{"moe_layers": [0, 1, 2, 3, 4, 5, 6, 7, 8, 9], "balance_bias": false, "vocab_size": 16384, "beta1": 0.95}
Below are experts of layer 7 (counted from 0) of a mixture-of-experts language model. Rows are named router (the router's row for the expert), gate (a neuron's input weights, with its number), up (a neuron's input weights, with its number) and show model dimensions 0-63. Each number is 128 + 24 x the weight over its row's rms, rounded and kept within 0 to 255. Numbers have three digits each.
Before each expert's rows: a language model's description of what the expert responds to. This comes from a sample of Wikipedia text that the model never trained on.

# expert 10
What it handles: Opening piece of a verb or word after to, modals or if, e.g. ab(etting), ret(ain), oper(ate), re(cline).
router:161133121126143138184121131151098147144165165191126135130132079145122115117114140127116156087172150129118151153075103139118115151094131126142095143081148165120157171161180123148111152161145152
gate0:128105118113146128119111148137118156129166155081174115131164125170086143133113146128150114137133087095130132129159135113153129109168127191074175115098131134160171141148157131100121101113126096
up0:149108133145115137119171121180098143170135112111135147111141109135154117116141147096166149113114154139095147114093111134125106082135107111054155100093137087146183155127167161150130182152141136
gate1:131149108142117097114141104158115130107101157139098119106133164150111135111161154149146108154096108084100136139166122139136134139080109165105151101095143123125131100157094127115177135115107140
up1:138173145125132091125131111080141148119110101118103159108144173143192138140152132132162137156155113148136119112186090122131129098105116110154140144130129111162119152190130120141178120093143116
gate2:196128123121125139136085087141139151165121128154079117130097131136114080143117109144069088121112194152112121106086182153133153129154128134135140128133127107147155096128089144162169176119160145
up2:119102156130154136118120121129120129105081141124127111176124139172155145152089116181151161088143145130110108134138139087124084139124164116168171127097160148139121120184153123111120141147114171
gate3:147119148149164121122092116109136136157105119183125093185139121116151130122107143111114112114091153127148182173142176147093082117150151155126094101127176157136139126155150140153102149177112151
up3:122107125143094161128099125075148136120098129083111164109139133113129132091107139146126122131128117133112165132125121174126132113100109121092183112136109102110123109119130104107155108110127093
gate4:111120141079128149170107154136137140128082136126129137129122124170141131136187097143115124135111075128127181105125108138139134095127122143155148143131149128118097098106123128139119161138123124
up4:104124115131113107146115136105110121117167136155135148072187162132084146168140138155099127138133104126155154151141114159092153143119089119133124107136147099132159126116150148117112158141118161
gate5:148120164138095113139097134098114133090159120158164134138120102127145136144122123132122115097079107128158137152161107110111147087129171132123095171091112121130160117137177080162090118117109140
up5:128107149142129177108122142115137134188071129130134108118105160130129101082167123145147136143166134173105101125123134118152124137088146147090132112159131095110128126109134146057134122120150113
gate6:195144127130196140128123104127141130139126120140110125117126137105103123115125097110104123161111140131129196156156115123113102149111144135100115152139097094133128166137081133105119162153126131
up6:166125131105122124131117156161113132135118144114095124123130140067140105139115106121132123158133138144146122132104106115104146131119115124114113118138159104114097132138103130133119119116185166

# expert 11
What it handles: Line breaks ending infobox fields, list items and table rows, before entries like - Elevation:, - Directed by:, or the next table row.
router:142116145188112140119113135126086163123140115128155119161095100165121135134164139128167150135171145135158131160103118125129153134126136166154127152125115118080120131141138150119121103150122149
gate0:118121130101165093162096147142152144111109141128131116095155125148169166105076128129127104174150130149117139148138105125139169124180183124147079152152115122123113120128128151129085131134107088
up0:100108124098149143089113130133120153118135133115165133129089127142147142150122180094112121098134087109132105116116163100084154092129132106112113139113108150132136133107128137171160116143179146
gate1:154123124128134121088149138113133066124132133129143158152149127143126114150110130061100127127105119126151156098122119131103143099166099101136157152163124103093118139120136112151116137127157145
up1:163164123146159160098117134099131161110126128138136114110125162135140118132107086132105138119123128156109149142118145087106141138091140139131148108159098075159122159151098151102146156115132135
gate2:149109074142105121133172155129130126072161153129128139129091160130126137113132131121149115099099138126122145103096120126147155124118135151134131120123128174113111174148170160124128172099093117
up2:094107088130161109193137132158111143159108126149104151132150139139087162059147078152162148122131131148172168096133117143118121116152104086130164142144102129134111116129131161153133091109145123
gate3:158136101070138149134096140174126162153165136144122122169118129104144110143145082101115132098119130110139148139083106088116136165132166085127121121104096151139120141121160146160084130104195111
up3:093130107123102111152161185179117150118106124133141135101112139162131122082116132125096135077130131123127125130144147120130134130177099104128163148159120156107156087111115148126162173165136146
gate4:095118115178142098161123094119102159118185110171148131140102156113098128154112127122145128113118094121076134088168142118184170171128126104178082155113083119112128151148088158129104117135148168
up4:125111114116147144138106151125165142110140072167159123153123124129115108121139124127119104138130085160139143115166101094139123141129113153131104149123125122115098160205171135138091113108143147
gate5:119134187154128119151116154129088132094106116170112121140124109189172175166109148094137154114175142125172110123146139119124131091161145166154090135114121137133140141142151120104129085091110186
up5:115145108120165103133128126143155175132112110134142131150104137123116145120114119126136072110082134110107102123119138107165132148117145095137145124122131108124092117166143147136159153163098117
gate6:153172113108100141160128123135141099147101087176116124150153117154139113099116178183146114113101115147120154104146144120156150124103136107132120188148167126112160163133124149132178152098163115
up6:125118173088128123119143137131103122166151124083084145115083146118126174088167149121118149106109095117142139163150135134162108101110099171082074127112127141128121117148115089158118142143110126

# expert 5
What it handles: Word-initial prefix pieces such as un, Un, pro, co-, mostly in music articles, e.g. unreleased, (Unadulterated Mix).
router:153092128146112104150118150164096149155140162197124171146112090131105101114114140150134145111179167108112127127090141111101095154114111121142120169088190148125174137137147174122130119137102156
gate0:137121166153129084108107134130062118146095107148100130147136109104173124127125122125108091148118159121148109120131092115154153135151112108108126122156119123143133141119120132133142128119111166
up0:154120112110175102157106136179114149146120062133103111139140094090156110145122092085151103118114115104185122116158080145133121137097139121086134117120148126143104115113129109145112187149141119
gate1:113092163133126104115149134160167086128162120120099112099115118139119109118126086117145111151111130116129119128148106158154177163117140147121171158136153131103097167162081140140126165164141162
up1:131143139147152087160187111083131121120111130120112149119140108177115124153112147121095158116133146151128132170113119128105125140178149147123103112155146127103149099120094174164131148132144088
gate2:114140094142110121119114092134145169150115126125181134178143116142118112134117077100157136162103116121138175148092153122118144131104065125121138127126167114113124131146089128064144120123125113
up2:128103116164120130142094145112138158085107095135158145115146193132138137124165113106176136123125135087153095101128090126120166156079111137120091130111109122114185176176170151166116123103110135
gate3:104112156103138136085148154149154121144114145132152096157134116149134124125091133131111136100150131094152131088157112107134143104123085124150158116121149094134107178107133171106136143113151113
up3:078141106133117164128128107108144143145170137117142137164079168127113111140139136122143167096174162131148113115154110155144113163120146115134142109124128142114169117168104171150134103130213122
gate4:144115127116140139111147134140114126083103120098124093120160130158113113123108141152128155131180154173175099106152116150122141137131151156128074152140122137113150119129123116159104136131120133
up4:130090126133152144127139109170179101154114106125147092153119114123143148114144125138121166155153142111147132123097126137136104155112172158133149095144101117133106138150167077108130111131148118
gate5:086162101165094132124148132133186122135136129127101122131122154104123140108119106150132123123106154134142129147154129102104156113120132076120099132160146077152085095138122137147129120106143142
up5:133138100114126131089134161129126126123145138120149122133123105118127060105140080152147148136097121162092139125147102149135179140108092103130090102147148117179115132119154108074115115140120109
gate6:130059087143090098161140102142134144138108136128139133071070094124109104164124125127092159116131112111103158116142136121111100126112093137120117111165128130158153139112121134108118086122124133
up6:161164123114156108161093133071074148124107123126118131148135148099109126093125135141141122107132136126099112117145152144137125137116115118138122118130105125162154154131155122117113115124101107